From a checkpoint of a small mixture-of-experts model trained on Wikipedia.
Size: width 640, vocabulary 16384.
Below are experts of layer 9 (counted from 0) of a mixture-of-experts language model. Rows are named router (the router's row for the expert), up (a neuron's input weights, with its number), down (a neuron's output weights, with its number) and show model dimensions 512-639. Each number is 500 + 50 x the weight over its row's rms, rounded and kept within 0 to 999. Numbers have three digits each.
After each expert's rows: a language model's description of what the expert responds to. This comes from a sample of Wikipedia text that the model never trained on.

# expert 27
router:443530490505463466604584485466514571473512436502527591433518549521420536525504486549466512410497564501534499462509518480512531607475434426523547470503370539484539450533443505574558454500477458489486532525509485462484532543536512537598531551537460474488465502484490431481468486434496498455516500416544329491608454522501552522564463474517486528556509530477583505512450469537504446421491
up1:521465491463505418472478495568488475468519438536501466304530443560553552522559495517484483545554558492412472451416511440515545536479473461539483514486546454527500517537535485607507539414482401582551554523368513480526396556461479518560522468486520518570526509553540567503433541463583539440518591458507492494476481521503458478428487470506426463476509530490536613496535493434518429430490
down1:463508515489444537552551500382461548499513520496507489603542586522522477477555548547514403497522477513538526493504541496515501394415462475501528526584419583563512494587520454462489484430498574606404460512548484404488512435522489484479448435510501499403547478517462526417487453495477470508531470530617506500491560463498479563556490599449457505519526417488473337611475461537503515459474
up2:503475516601564529495474470466527473474506428492440436467574421515486623522539393601496528613436507550516509613467552532444546442629466521440496460521627539489647510529521465547441547515404499565484500560485547470595508502479404486521546550459451478519431480501506527434504576526505479524458497605446489585450525510473526517495531409536519489574504556519481545505510476485513514512532
down2:493464485535389545533566535493467510496561535502464433585458530466494503522521557440501531569464540421451580476423518501476460549432550549389470593467524475437538401472486552490452490535557640505517616504580546390532501477560557591465539503509438550431556471491537508499584504549466517445494555484397442463444439476483479590459544558566462384408469513413495453468470504457487508410487
up3:491509513646539537575471488448497524506545501518433524417488489536520561569485450516452495527452614454495577545574512550474483418513436346472527547484506508420618515681431506499444442485510538507509548453559518477607484512526540433579473548466461390512466497528391504472540511614480552519509494590487428494505495447548575457463524563420492535490480549509493500480517500452519394516444
down3:495494504556412452444554587403461471468526491483528469534486514510603603475419505507530528571475459399525626442446538495523544456495451446492544466468489448445475466451477521545516521538378518429458485488514383520417500513506506514466473439580547519521551505515555564525475541535459536538439529490513488514545506653495490524491471460415490525490453463516466443476494534612545548494573
It responds to: Line breaks ending markdown table rows, month names opening date cells, and odd mid-word fragments of rare names like Pent, Atl.

# expert 15
router:485569504526451419556568502494591605413419438482529477418523523507431531507462471600516532499517509479525519466445531401523529543490461453483599431446462477533537499482438556565529428499553450536468432530480455443466481482563542567587541559496540486540454588436495432481447459432477476536449478450501464521469517511432544490589424426540492494548533528477569514461499532528520531496505
up1:497440543415619531528507451540550435571484581432400480641485433499454505508406495465474565489453478521539559538484523396523479454619540370566466478467568438544479558467524530561455573562506483530484485465497576491455411403433472501449526497490503579501497531516529549401505490505544500504532548528542466403431498554524527539479513585435551553418535495465467517477447557559471530447498
down1:489549497568474446495576496454421543447417547519500480515595524487463502509463504485536508494566588518456473536494487524448521409404436493510567572443537549434515510536547408484425392356559494553503483462442459516459457511541550491494469472489459525463469450522412500611532489494507440484550479570430493589472549519444554474422533486518470426486416522459557374437583454494471501480527
up2:550468598532531502524537539527547514517505467492523480476429496462533529452518465533435484570430520552442518506609460485411504413521447550528493509405544482476471500535446469534486541467487446505444499505494540411401484450444422525502547442479465438539481516456592490467437527573520539512399497473440498443517481482506433540435568456501507422548478595390495458488511589502587495530526
down2:451456470465549469478443451468548578492454537481463500538510565509481485519463530517471558510551442481481542475506448477541504470429529511552524474455546478493529478466616474533441448474563448425585552551490481546421479667573493497452472575454546558486499560474426581542513426487520523488576453543537484567467471529380467487462464492479514515536513518583533530560505445494494458438541
up3:554508378455475569551564573543485492426477519558560508525495531429498472387539390465599537498440588558524525550569439527510525541504467441469501519409598426482447468558454506351607550518409537584487453560450497490557520427474535420462485488505581480459443507517395584540453464519496481522389497493428604568527415538550544541484558526462538530488470598306493493500446563492465493498547
down3:439446562573492516414502447521515473468529509582470498512540500500557516528571546497516542453477458478551470503483457481487534480467463506450506482500572460436550459537568498553440436675509493444453390529553530467524520394466451472514537465571524544552605484463556574413486471507553490503503532429557352388499514600488495479470515514549507436546530448619480384472465509437513492494473
It responds to: Function words to, of, for, with, by and modals or auxiliaries have, be, could, must linking verbs to their complements.

# expert 0
router:397501496493443461589525506486500555472426457447521517560507510473493461518435495487490486434590487514554411441537468459516450578483449490522546497561523508453554412497392545618568493549458456505477575489537470472455450547474545545527597557554487541426509516441512542490545477374518484506484486487572427511491508498500510499577468479512508465598497489547545532507524527561532511497469
up1:448517421558513541463458543511430480600516539509532508546482523447458536504511417525544522562475433445443543490519456575437460544580447487616494473555507568500520525464450423511499588473461473392490541541503450503465523479485519561569504534483508472322549507480489497495473544454502514424510415473432544365597408545576477562498458612453467474489545476444555469528436505476535531470556
down1:577426520400480466523464614557542524477511493465515520481521466602476543531458506529483488414498414563503424447487495567448508613433589455472500546520566547472450450525599529532584426498553527513478618478463517537489530424434435393436517549442507445468484534465423565429459558560499517395432568511536554459383465442504569400472537536500541581485518482589451493445509524482506557557544
up2:504472536568456534588561389520506533480537505524528436522592478505478493580560493510505468423520524555470496642460579522588518679482553487442417623456528555557532475497513405483426573466565467563445477460506459439572446508511474516502490445469473437596422426463579503493445491470546491513584426496555465503480529532482552392474550460529577521593565485562474473478544496499464510523508
down2:540468459446515526512472571519455521448645647395487497443465428627529516418511553511462500521467526589501559397469423490522488439498444514471549466458414485451445460496549527507543555562470505552510586475540542489550533544499558498455468437468596511401547458554488456471536473441487492503468571466409510502551533493349523532522525444538414468522477433536587488443514555521500445537476
up3:512546597530538577518451503493420405590514473485495479465404508474515461490448494509429403567462454573558491484466488557503561424564503558549536493614518549590539481430493520357473516482466556519352523498492532579623479501533501412484475431470528474439518505490499513451568539554595579611431417525474527522469562479513493445446535533473485489477484442483473439552479472497510456490528
down3:463465545422511398499509472515440497487507518485550595537474514474480526480519549559510592546499476527488434630465499489510480469539510495489488606455470440436518442502476564490526533460518434504475512520578498365360550515514531571524503523544397471521556410463579487545418488379498549461471486450484511458493451459485442538517608514528545589559532515533612447367487475496535531533533
It responds to: Country, state and city names such as Ohio, Austria, Canada, plus single digits ending years and numbers, often before commas or periods.

# expert 11
router:518455500448440442576536532529523521490459452513529502497472526537436448516461461528484528550548477510506520428541504528463499602454511345458583426585443467470568487502454488561542492506557437546511519500484512447484475461542489502494464591500546534494509516516477407457487451450485505531476509434507372481483440566582505488532481474566558443545537499534548498470542455589540524461501
up0:468428536445500427432539480470509621484483519552503427427449454531427501537371531533485469410435560489525493566537508518517563484453499509548496478460583510424457427553462501416480521449562446564546493510471552507619429550522519452567481567461536517509471592578498501519499501510455408514471466517497464603473498482587445433490483507519518553477520513518520486505453535514600522488477
down0:446481531425422520370482518584523537569473494555519455500509523531595519599547531584506407447458515450550595522477444501525505515420569400422507461554517580510496526536456553469452517416484478531536473564417519512462505568420485486527457449482528434412552446507469471520551418564535496532464446457512535477463423512497521485501595525459509430540572554504597482517607500388474461573448
up1:528506491540358482527516566498574483452562514459535486581480481525499548463525550509439583473463551425506444605477487461600542483503477574549597533514491496492381516628516436611553474600536510513536500513466538521494575487467357474467490487516442535462525518577499467428532463515566526454499486479442515449435480479391561515564419562489435497485418543454472418500474453636560515509595
down1:511521534446501535412469384483455595547518565460466517433605483479432536428448442572473505422441440575441592491424592526448518399528462462453399428446500554504479512541527511528498523505446534559475482440481617478462443520594583481419500384426453377485495499431575514528475445527438600493469534461500602552483479544508497475476529380490563544503521436546485518480535400432413490540472
up2:498432473521456522566483515404506510517490559516470548531439447497448500535456364517600540484517408474539501519508564539577555395590587535552401478574547463554445589531564453493464521593533421486482450455471512603452479484470455499446395488422416499469562482534604476573511559489475572437381531489483411518496390431578503615473511497451533506518478546524533555561505500463471436589501
down2:443512473399481503565452504545465456481553481479444513544536457429522552616484529514468486461431541471460463579482469504570535508509514417498579504426469527400550505491500489478532412498632587548511504530576416511448482511470505490646516542557521504552542478459652494509482409488528423497481443435472488473492471476456450406479474433505437511449497524423502529563503431570584552498530
It responds to: Word-internal and suffix pieces that don't end in a space, often before punctuation, such as ation, ology, ment, sch.

# expert 29
router:475519477534427446589595481524483600425531416473492463476537604527465496572458502534441547532498536485526499472499540455461452522466504447459514489539436538477525484597458524595486476568578442516530521516479447406408459456533471501621436555498495518487530467481444465458504450478504482486495543377553380508506476510533504459532487521524536456510539472533541446511504511493583510438389
up1:490383506562476555459539481508529573491520532526612435472510534487518482539522557517500441550510494492498430548529509543499484463466461485511440492471581468528563429543629527560503475503538501490470503430538502576449459486472463494438473459466447559495448487516553523500455395475530494456565516432507450511549429550550434494468499460498532426501530487567514407376488526507570533525493
down1:505445579519511515488433507520531442560500404463520571397456497489483504445503469493583469462517480463462571394529506471405490446502489526463453600514485452444456492547520561426466477555399456441541457514472548422526599456529514473471537545535382530516520453601487571507456465493437487469554531420472550595459507434404476512463588571404543558501453501444550427507512406455582524419521
up2:479442468517440446434523431483542524531493446513494532590461505519491484565409471534616465571534494527498441447489504490477525484520559344489512497494590510509396524546520541492464543523526592482537605471505542565483514454508590484524472542503446533504592457591598423548490427400523524500436468466435500438439510473382569430370557457496571477420472535534413579472507502527523506470465
down2:492540511508507499615545540512420484441460436606523525504469520478462432421491445543432556469428485494444504490494562524558487438536491549562473436491549490498527467529478589439590404441581567449562555487506565537475495528518465487529510585460489379418414413495483534509519472434463538515527548528427499457568500425537461500566547484424430535423513536508513546513502466397559457487532
up3:494557500489480400507502508488499602475499489509586553464487519490504559503445515550527509562462428575456571526518495512509467504485525520489527465530585465570524560494482557597535502392480487501402576473343491550512519521462462478527565424504492547511492494476490509592508578555501491542449542484529515440487528461613500533512569512406420406545565518570479492539425483450499489515500
down3:462401430546498609505429482571446423482511494511490502490576430512483522435511420524607522484411491396466437450519475495464565513496501439553451484479492620463501536492506497503507561537512445516533475555537491510545575492519524529486513504538420553488540442439510456442522392421546481450511484540509500548442443576481480440419502421538518480496498468557533522475510505555552485550464
It responds to: Inner letter pieces of non-English proper names and surnames, such as Buhari, Aguilera, Modena, Mendez, and Slavic endings like ik, č.

# expert 19
router:420468457537489441560546551522551573511491473567557581499505578507432446459463462513496549480538451534600472425538517457529543589523500458534557493503376485504571442559472535564509499533550532445529510489587454490478575530634562471399551574556567457408542581461440407518468514455554458474479493450501441522510448539488537522568410425526521495496506554495536568520435456483547479424459
up1:539515470476488490471514489519482530536491495413493624594470432526505423528467478425503510559416520525489481594421690381512523445509544525542562467526432467495479525469480527494514517517603467481596550435454501517517541472528580531478482468525398415479541512452572438525501570533535452543596522412433499540524563537517432554390456461499474438474416447489470493502417505545461569526478
down1:487550561474481512462470559560566536535439384529508491491479541512532483413530533576474514398519575471423452529476494523603474485485482448548520577492587553545491510450535508547455492476482464566481402602440513485581494532560516559444566481578382428494541440528480522530433440553563464566437445451459473497534501542474474545566570517529420502472536598418541483501544465594498547566569
up2:431503562449523472467507551436416435543488535478559511537488501516445453516474404584517581480498550531548498568471514507502530550487539455559443470463430470469492506504497444511452535499535508492569538474510576534480481433479490504535466552490482444510498498449544485578489486519445514437596488394528443450445488443546543489374475469445456438471431575568413494503548511484538358512525
down2:544527390581542524590509569481476511396482418590448377461447489518453486546538469564459466527460454540517487455464513515628531479495480493543567505456559505530545586515543555553497538478487501419551415478569428508461446454452475536433488408579436499560434443463563568496506569615582599479435481483495470600552539521518458514495669551523518545512446487595490548518464489513447412482462
up3:516515505502561409447543516482529534462451550482449491458485441504490449459400535544497499506478464517519551501558615538533482571467469531521483343480440531537439423450465427503504536506423545457475482461579436597531525502583478597456449527531532419522543426483402462601614515494472499449502411479408533512496545433462501501481419505484565545491522548597434555480493494477502499480488
down3:553492447464532612443541509523493581500528443460400456555474472424489498561584537480475353495522410457444464512511548484489515495494495501467491516441603510522482445580573515508508527436617413495563508522482564433465457498431478461493539549442473443530466586555470508585424464560487580382509495456535518559425510471529515501441610415466427375506568457490499497428526540528399584447504
It responds to: Opening fragments of longer English words split into pieces, such as struc, expl, dis, des(sert), usually after an article or quote mark.

# expert 4
router:469514491482490424511494486504468593509514467525498553488456552527445548524503507483427513507564519545541491458517523408524503611476459451468547460522528529457542435541439548523521489529584471513505531529520452437399451480515447596536555595536553542446501534510397493470434425450595458547481442470467450507517523556503524498547475455590544465491501439581523546490555527532561430434424
up1:568469428525440510512461517563511384563590494501500444475474363428434493542432480428427519462524466514465510428532449433505475479366508484512456516472482492489534483557464563504430454471476521432529566427542528508472525560500518541441506503505455520438562545554415471577486507432492516522458462507559453509479439447516579566569599531462439571425502454455532515520504468511495521557509
down1:449501535496519582477497486583485544584547520527522427551527440504570462534478536389518443474537470647512578432539505447461495499454526460534517466477413590541501490526515478518567481465401546535483485470466377460410456476420462514603477487490525527523475519410467492576445471500453542431460441528516454460520517484488486478542538485519423424461479435413506563484449526482475580437461
up2:518445541552482558555466455487487529505461470503480427512500488423417503461471481468463500499463544578529395509567491580481564573523552521523462458611561458537512546507513532533470535510500501498516464481535519474507432557522612520481476569504419440534513533461492513484524586472545546545474465576525507484585482535530440482488416505459559539486521508600561452542518505483492424523495
down2:500496459346528524483527499526470545608539545545503631593409556542424474450561484501479491515510462444534468595466578504501420577493527509553585489593361507511497517469527500488566473484492567452488559483439457569489590483467533530474605489449565515399480489508439575454607516473596492451588626511568466486451582576464470437463456446504438510410397534494518613484527648436507498439516
up3:437413450474542591497391477463511584506422514514483515466615580549508484484508401449505503555577496611515550463449495503548534437607528508517513414542465507484453560447477525471506560436542521549488454489525505533476412566514510451562453441474471447403471547486555459512479593457489446536507519480426541562506455547480572617444638551519523535531537502406542445526507466463424552581532
down3:432469553478505510486503543514430553527620468573464586552533495512481488445557527543443527577522546455524589475492442517560488496412528556482490455462502440479507465559579437509509614486539500435584556518474424574477497514528534556402418588524494485414596450455594512604425493506473557551519525458557478531467509539406518469558479466474493403475507595432466518439529508478471504499459
It responds to: The first three digits of a four-digit year, such as 201, 199, 195, in birth dates, date ranges and table cells.

# expert 14
router:429526438572466439555596465478526583436534465505568542493540574470474580492514528525473510441538507526574493476543541436492453609450512411508529448472473508493503492537456524521488512539565503513526484569527490481480499456506508543508594507582561571500498506405458407489455437487505493498541456483518445473511488433496527502535531499505581465630514463518505480509519491579517521501397
up1:528495549537507485480434510561578482533475576522522524478581454543508535533501587469545568534483399544419531537479539517495538528505535541511471565357498544387468440500513568361602400512546486428524491525434557477507573543433490488441417540512525445490500473505506458513470519461467556489441509535502447494546534476525442479492530550405377501417474485409484487561501573507432494535480
down1:499447542506547537522494541523556551510561574453575515585449440480476488494444531506413463594609537427386500394553512387517525581578585521444520448615511460509513487513445508469507597492461578473496519515535559531499476473491469474554495505485431457530457444445505477486506428478486509477460540528552473520516490486421458468532372515471456544548513630561463630524460600580548483510564
up2:470502488585550541539523636505533475439584490470518438501586499433433501616528506448463514550482540399483489446608478590570379468470550435430495403518470542482476564506505441520446508597530423535530460542432404436510368434434524514531483499452444472511496432407467448363522566571497422555433466545471592541483521594532406434547497560510520537545520526463485451581514501547559485545425
down2:519475558548484499451475465487487432533546559460450496407508442490434528511561556528531443474429503547431548466451437440534490530432491496498519639571563515447482417512467480464502576465412546460454517471533530544436517527522530489512513532421522391606548520481517557561530528526542509588567598519486425539576465566440508526464476454471478557432422537474550497466450507489441526481443
up3:524489495558469615480519423565470478570500533445516559490502522411532508556562541443513526580505495435466561590375449449546500575418543490590462502526452463492486513470529542499522573529560460524489505514589506513499505627537408500488450456512465442576478461485514440522407479472470558466475527428513536464509505531632495498518543507494497425458478487434453493508405531495423528500477
down3:482484541470600541445382482542368466499577532520442450572412464553503585443536561521562441461495529554462496465562524519468488563489564486532551469437539533459453490524504552510441687522494506473491555387546517484555544483535580444441554442494547485526527564467595485516559488474551465460541513446439513523466556558445536406484516547542495463542535483469461481385567477471529497459604
It responds to: Structural tokens in lists and infoboxes: headings, coordinate digits, birth-date punctuation, dashes, line breaks, and Japanese or Devanagari bytes.

# expert 31
router:417537468489490494622553493510551411455460476424569472440522577502475522501598486576499518492522509482507499516446506405500438571450476418497499399497451555500558443533490467600530465556512530503555546569526414480450509463536560597553525627497506526505463537483470487487494392417483484473535510447548428488492442552540523491493436484556532461601547486516580532500498450589521517450461
up1:483478447458541530546422500466572509588458438578429568502393552433537492568473492427433492553508458504494421503422512522552501474483425464487404550473515531554554533610531513525491553578484485547549504582462519465418491559543510519488564535508428435495486474474482440557507476465448538535445560374613435534493494484482471584539433541580511531568572516498436527480554526571539387456453
down1:562405544481418588536453479447442516539502563478439560543373504520474424626534437459491494583460532488501449549427463482602521516568429433501507492430483471590557424505448541505451505452482501583505533505512476480509571552545529534555502446464566486512459498535562482549516596511504550467470460475503477492457428495569548467436458652477557534553588480469459567507517579559549433470473
up2:483538413479548476488438552581420445555479571427564542501464493555477552544509529507546455497552424579489531461564404583417452490511570459521521421494595499490495527394443553443562455566498518531472432521530508458420484415503489487479427434514507514558471407475448492483508451547575524533534546524554458530487531546485514477522437521599529530414483434552511516409434503524544561536449
down2:455504453493480560404561447639524536522478480493526497586570501546603463463561533539547507486540484437517506468562610563447477482462428527571516398517449445532454587463634489577453405565554530501548443523466519546579552512565504517483421527432474570493501561545445561551504495463410508388535462576421533539466570488537505459500562543464408547546511542470465512386572512519484558515410
up3:562497461578458460566363531434450512495464508567524449412485565532523466527464451534511514482445491542512505588532544485544530560515530561511513446504578501487484548518464492514452545495537486484466520587467460529559468481562583531540524534504478432439558503465485481471543507517475472480550503632484522439411557540505478457517539461497488521473343487594466521541475533474488524546488
down3:484482524496364579497534515484471498581499629504577459474471541556576536568613559478519558502503512481410489462437417461590524525461491509416430398509493472510483525481580500560499537557495472447492536558534520525524442504525477533555473438484525477518487557455522467404502451565542539443507627477531494443506478486470526472564588472523487424466438438602371540516520498507476467489485
It responds to: Pipe and semicolon separators between numbers in data tables, plus signs like −, +, £, €, in standings, election and sports statistics.

# expert 23
router:428501413539447417540569553507565581507453473451531563418557563511450486495450514477464500469572429514519501454489508435521522564445497468524577435464463454441529524527450513590515476554545452482463522539530493496432508443575476619513464521587589529450638545531492484468408491467453532490496505483527344516586454560508534484572439539522502454491459476572553505473567524547539477416505
up0:588574483559557568511483546467644508491444557469528460471474495490524440532455540582389610412533529537569503454498483419555536514526531532485529525502608461526533535534522477525428453426557508437553448519491486465513468425598544470526608520622514573545482573526452555469544496489510487469466433483453531474440500523477540506529521597541530509441480568523420513532447409524600494504515
down0:490548532519569491491548551486458559415550583523525535515565499427489473512537458509464504417500473567555508501487616401535504550546583564524497463612472507431473503466591471550485462575459516469545497533539480582502504508529567489565476550537506382517548551498575556506514549612504547443479433545554581500477494494450534578466508533446467531439468549400428459478502494486483573510522
up1:425505549476483506507531476514521499544486470543449440497536444641449507467465567481492531485453404464525543441488458498493534435547517391462496411501534596494582509549531497444536437489567559514486447464498570553521443438512486488469437514423510498499435496573503476547502511579471466523461486526503326431421540576407506512493447494484518509440467576438496589510464550508429505424512
down1:547496463459462443355548546457463479411533539506451568499454493571475471460458456487492450447510462493497555473490405494453494537538555524513442421488544574442560552541509553461551385430452423623444427495510555593572516515463454475485400403458462518454493526443471491560324469438528558476570516512494494450465487439547472476487467530469453493450578499545510514600524549445535437480555
up2:563576452552511469448556520425485484470495521427551573507515481547534539443465477563553510572530497475459542501492538527559457519514469530473488597443531526510456446431517422408497480434524494447550450506524484530518615494478471567528452419569511458402471532430478564534531489506377598432485526472491497473498600470572500418434551458491459445495539424477529468449537631565518544603484
down2:552412407541544575467548473531524488522436442549495434450485497516438525407467468492478566522590533452495509425504556523425484451570536532394595365480503443547449551455515457430441571490534584481393535456496543501589492509473443463442522496470484479499449434518526485551448497502353470558464538520517514542546557619540399521538429586407487530444481517522465474657492538500524522523506
It responds to: Words in film, album, and award contexts, such as Best in award names, Film, album, Nominated, and words inside titles.

# expert 2
router:415505453546425458501525534560498467419567468485515542445533514610478507532539557563461593465573534532546515464516518459506474624458470476523551387511442445484517436498469474587558529587534532521478494530480456480441532463476560527483519507560512498529461560477498454470434441463479465510507503419542467541585530498543526457562503447512561422567508434507511500500576546619553473410514
up0:546530455531539504462486470477573497526492512509509580392485463595462425457575468512564475571524450504512451530559460478435555480479526523553613461503458470444559530439457485466449366480476525483487584475509534457528538515487503499530590501508539517590479471502615515475508429482463525451472528476579454469542485417433590542435487509421509564443460469612547447521456476428474559507478
down0:576516562553483574499395459603532553512452557536513315432553517503391442497569406525464454492532534513486463518503549523456479424483475468487483498452525566480402525477516430567383476527597397566516421520448556475487476472472607524581339375547480518527558577504522560443469503577601468478558480563451542518398458537422474460548534449545557511551489537468425505542532476439471511517388
up1:589463486519410536465443517476515519461547498449508459491508523564565544505521498510551456472500534488460494520562608561522501445429539524507523568431609506443508487464406469464525420537460577511593594496535607552476454415520540503424465475447532465582485558472459540449539549651484369487427498495508501566484557507444577491502495502446484516447484380464500466467518533582546590553517
down1:567584511537443420554539539562444591504518582512581421509505557534511571515478507488544463646482525566448479537487458454458516603535483433428553608459521494468520523547582509519441441485591431492445527610469561471407434534458507453524506444513545392487493581515564541479469509497441547459510457536511542550475476553510483473526566359544518488522472502530540544458554495536581534539461
up2:541518443466518546497497652517477520525512517451517518552544447537474613464418521467424586361386433455528542679527562508429413490492520479589529493552552511480510449509522532467506496505471493447532468562447455458517500497458497452478498446512515433443421524499542478490454646505559532509451396493469426535503546476510573509462528489440596592445424511429487500548522571617585445560532
down2:468575453557543481531461436470419523553491536550440520444520500509519575488524437513548456525510511466465513500492532548514456555469480528499429513433529422455504514416505477455539516473537543525513529507502562495449602473488531536485605518500541555439562582502493534559499466451438423458451481488585496563549389463468538461495547468531552413517434474536526452449466481529460519500492
It responds to: Past participles and verbs right after was, is, be, plus table cell separators and closing brackets, e.g. carried, moved, went.

# expert 9
router:491572433462394503621594515546535520497457470569527518476513572523472530466486516503536524537555443512553468479513493499449502542488378390442568473536367533571529429423422544567559456531529439525488527506438462385470562479525499514451570601486516521453495490365410409472490500490564489500487476489577389496533463497536580460581490449516504556587518507494524474510482501522538473453413
up1:502450466533461502471481549589552607461432663489535524427487435382524439469511482489514477538454571566486493591546490540442554486505497460522496552497442463514578548572506558472477543512530523449474451525471491515495488445514544459420452419556562426499466524432495469546497529537590462550559486542422542596458452477542546420594526434474517531472535547496479469477421433490553544516528
down1:566507561590485425494473539461499389466487493494465554445405518476501392498421551522439573543438471544480532420590503469478448573581519500570443502471537507522430487509469456544569429529574499496532555491479535431497593575457507534525536389456542423481491458475540492494495575526486475551462540547440469534529441520490501553512538475494620495448445477545521486461464478538527535474503
up2:517461508524360482584457592510464556588447550551549526525421496510550540475516513525512416496512527516436440488471411547530498410555451485517512481461469549453615473480559621585566439554456550439508524512488518434469530526539439535441561446463459425518384485486524420467491510508467452444499482522479536407525546494531511609638505450506546560508491473437455463533514510508563450540547
down2:580471527561515535483518418581499511502458492524440504488523431462493452490537498512479503439470465496588538545489440515500594467436521582532513468462493592559489509564463417362516547512521537475486449488466548553475363457494485491521405542419516511540566427516431556421459551534435552504518517414390428534529433493525569585437572442467585488499495496592474553394471536501495465445574
up3:484540419502456526529566455542481514485439532527533451497546381463549423440423436480563563507596483611458506513430461541372473493520487498505563452500470467480490517473406569462472495504517548424496543477464509481454462500498549499513491573498576548481440512547429544485467456524494411574420555463453569520466520520540594607641567469554582521473489601437305510448497530557468453502475
down3:494501494469517522497480526444539446541598389545474538477541590494440465481567509510530426463426596512483467454575626392530621439472509441527386466538567492491523402525463516514516469500490443444488591532583524542532547469489560460475400473498401513584461511558600513534539523558576482509573520515388537508478479503560475490560438559554549538465484502481478539504470458575630564421553
It responds to: Single capital letters and short uppercase fragments beginning acronyms, gene names, taxon or proper names, like PCR, TRAF6, St., G.

# expert 1
router:486488503517443439508569533565547502430497429575512534534580548544484565472560500555497542450574478570574542458470472421482518593483506475462578504425469466500535484521476451582452495511539402618497482524518499385417542439510496586475560573511582530442473523468455499539469474419460455542499500402517436545562448523500546566541436489516530417581523592474576555394581443561491531406490
up1:501499566504420572595523537560507484607492588493506417435464530438456533471445529524449566541533381478489489470407551511520538471465539526518418415458441457573508541539467545496486485522442460641501552440448580588502419484520519475517508550480529513518550598548534465512486595374533494560411457631448486503423476494418452521499449461443475484534532506557561550608488478441520558417517
down1:422409487464454533537560510557410538517498421392528429482497448497530625479553430435466532429415550509488494564534579569503391499501487562498566561582459533501538485435515504485530551565480469435526505502514474462515462521469543545479500439528444500528528554466534445468520534523480482477451443478488521533510452412474488477481521443527514434451441516500533555507461580575477533554406
up2:504475436517468473424518504524571596500452494518431525532482537463456594517482408484661512480610541447505420501551548550487426564585511509531453522525444488480409481501537481512589416509588504462547547577381512425442539524480396538443514421518554644448476545477502400513506543470460404398523519520454536484560508516531522505480501530437458409537510550504445477486519530498460556496481
down2:487522515564453546492500438499495444548514472475545572535518457519436540474499540580536546437398468455505497528460556443502458433445598474503492488517497463515479581406403488498556558503415503495543505495475480596532494425546538476482440570497518453519571497525531538598526504495503550519482429487475535514494517413512492507559539469514478457510512461515499438574530498473409585541513
up3:532466488493557534469407483612456414563492658565471486511527544470572522515518544502553498537508425470576533538382530569557475461510560563493408511533612489537435543470511470593444484598415508515552532415492492622523515417483625382493551524497443489557556487524480435514463498491495508577568590541450550495493474551464572491535592427464559470483582530567510435505539435518432552600583
down3:503500440506457404476496517498482448462514458540625508477513419526509460468478529514554541515538507415424511572436495504470465474452498469571529518571522507493514558495548557587489480515514411535436496538486450557502417438559510495496479596579603524476428431559591490599513591544463512455477453507513529639528462610465548510493614559554380473449467475524463507495591481450516675513587
It responds to: Function words introducing a role or identity, mainly "as", plus "became", "called", "considered", "It", and table pipes and heading markers.

# expert 10
router:431485426490476482647558504545594531487518424501596534475518541486394538493507509507459538444562520503562499471517507438438506599454447493538570461477440494435554431542465528546469443561499550522453507599505464455401553510449508517543489537549491487477522487388485515468442455406491476475517510487518430456519507512525486485597459539480538431491535455516548437513536487520571483402496
up1:488549491514541518545546479479498466474470519416476574519522531502520544532512520575523439497468440508490500545526507494438393480439473500499448572467538485584507506484573519523486430461549453487496545446525558486494546501506443575481592494640525462528491476488530525532436456469441480455499456486499450470603470500488514506529562482491491413495479496460500457485451460546495424527481
down1:513499570413441503461562570515451513379536537384485481436515429531534518478543529438415550463517523515458570451463494420635399497514541535544522439484456479479449407421493471473500513450466491609614452508471484511513516446478466456549433479456479388603522529473490465523567506565538566531508522474511475469510415409528476584480484514493430551497547482445410445491553469507536533479515
up2:570468495475461428576386474510511563476448503531486476533518433527423612504505537545604515439504498582461469577506471606533525499535500508494410540471500467594497497505613486425560510541474516645524430561428597485459478442461458494454534497491496458471471524501428523533579551561449442537555466508558536443488510504552468501541506472510531543575469462533458495562466536493507480502428
down2:531491505488504511399380416513525450446519582439507554517476538566500541539514431511470530516549486540425562412511525569485482466513489606550519410582541547476494501474501546580408504401465552533494454442545434559477482487507554421494467461432459555523479498439474482472534485553449513495547617484514632480466466490525553567553594463523497503525580521575492499534541504552454448486505
up3:531428490602516498490467467425510564431539502537529531466421526529495440492496521534513451523546463393539484538605499556483441473508461512457491540538522558563573468537514458362477481472502550438497485543532436502488460479503646539519512453482518530529493475469436578487551548491517457509575490566471549531557509446439572506469491433423533519496533501597481511527468411421575530492499
down3:430494512409544505511494570531521482444567475442491592459510388493541524441533516517519468564543425520429527398421397415387461452390505463529528453430491392458459445500402450591537561496467498526474486507485523486534516470485411512521573594553520581445490638508435499471497476563561499519575592443388471545448453518465541526602544523604550379501446508496615517446544514540434420497540
It responds to: Single digits that begin decimal numbers, times or list items in sports results and statistics tables, such as 4.91 m and 3:53.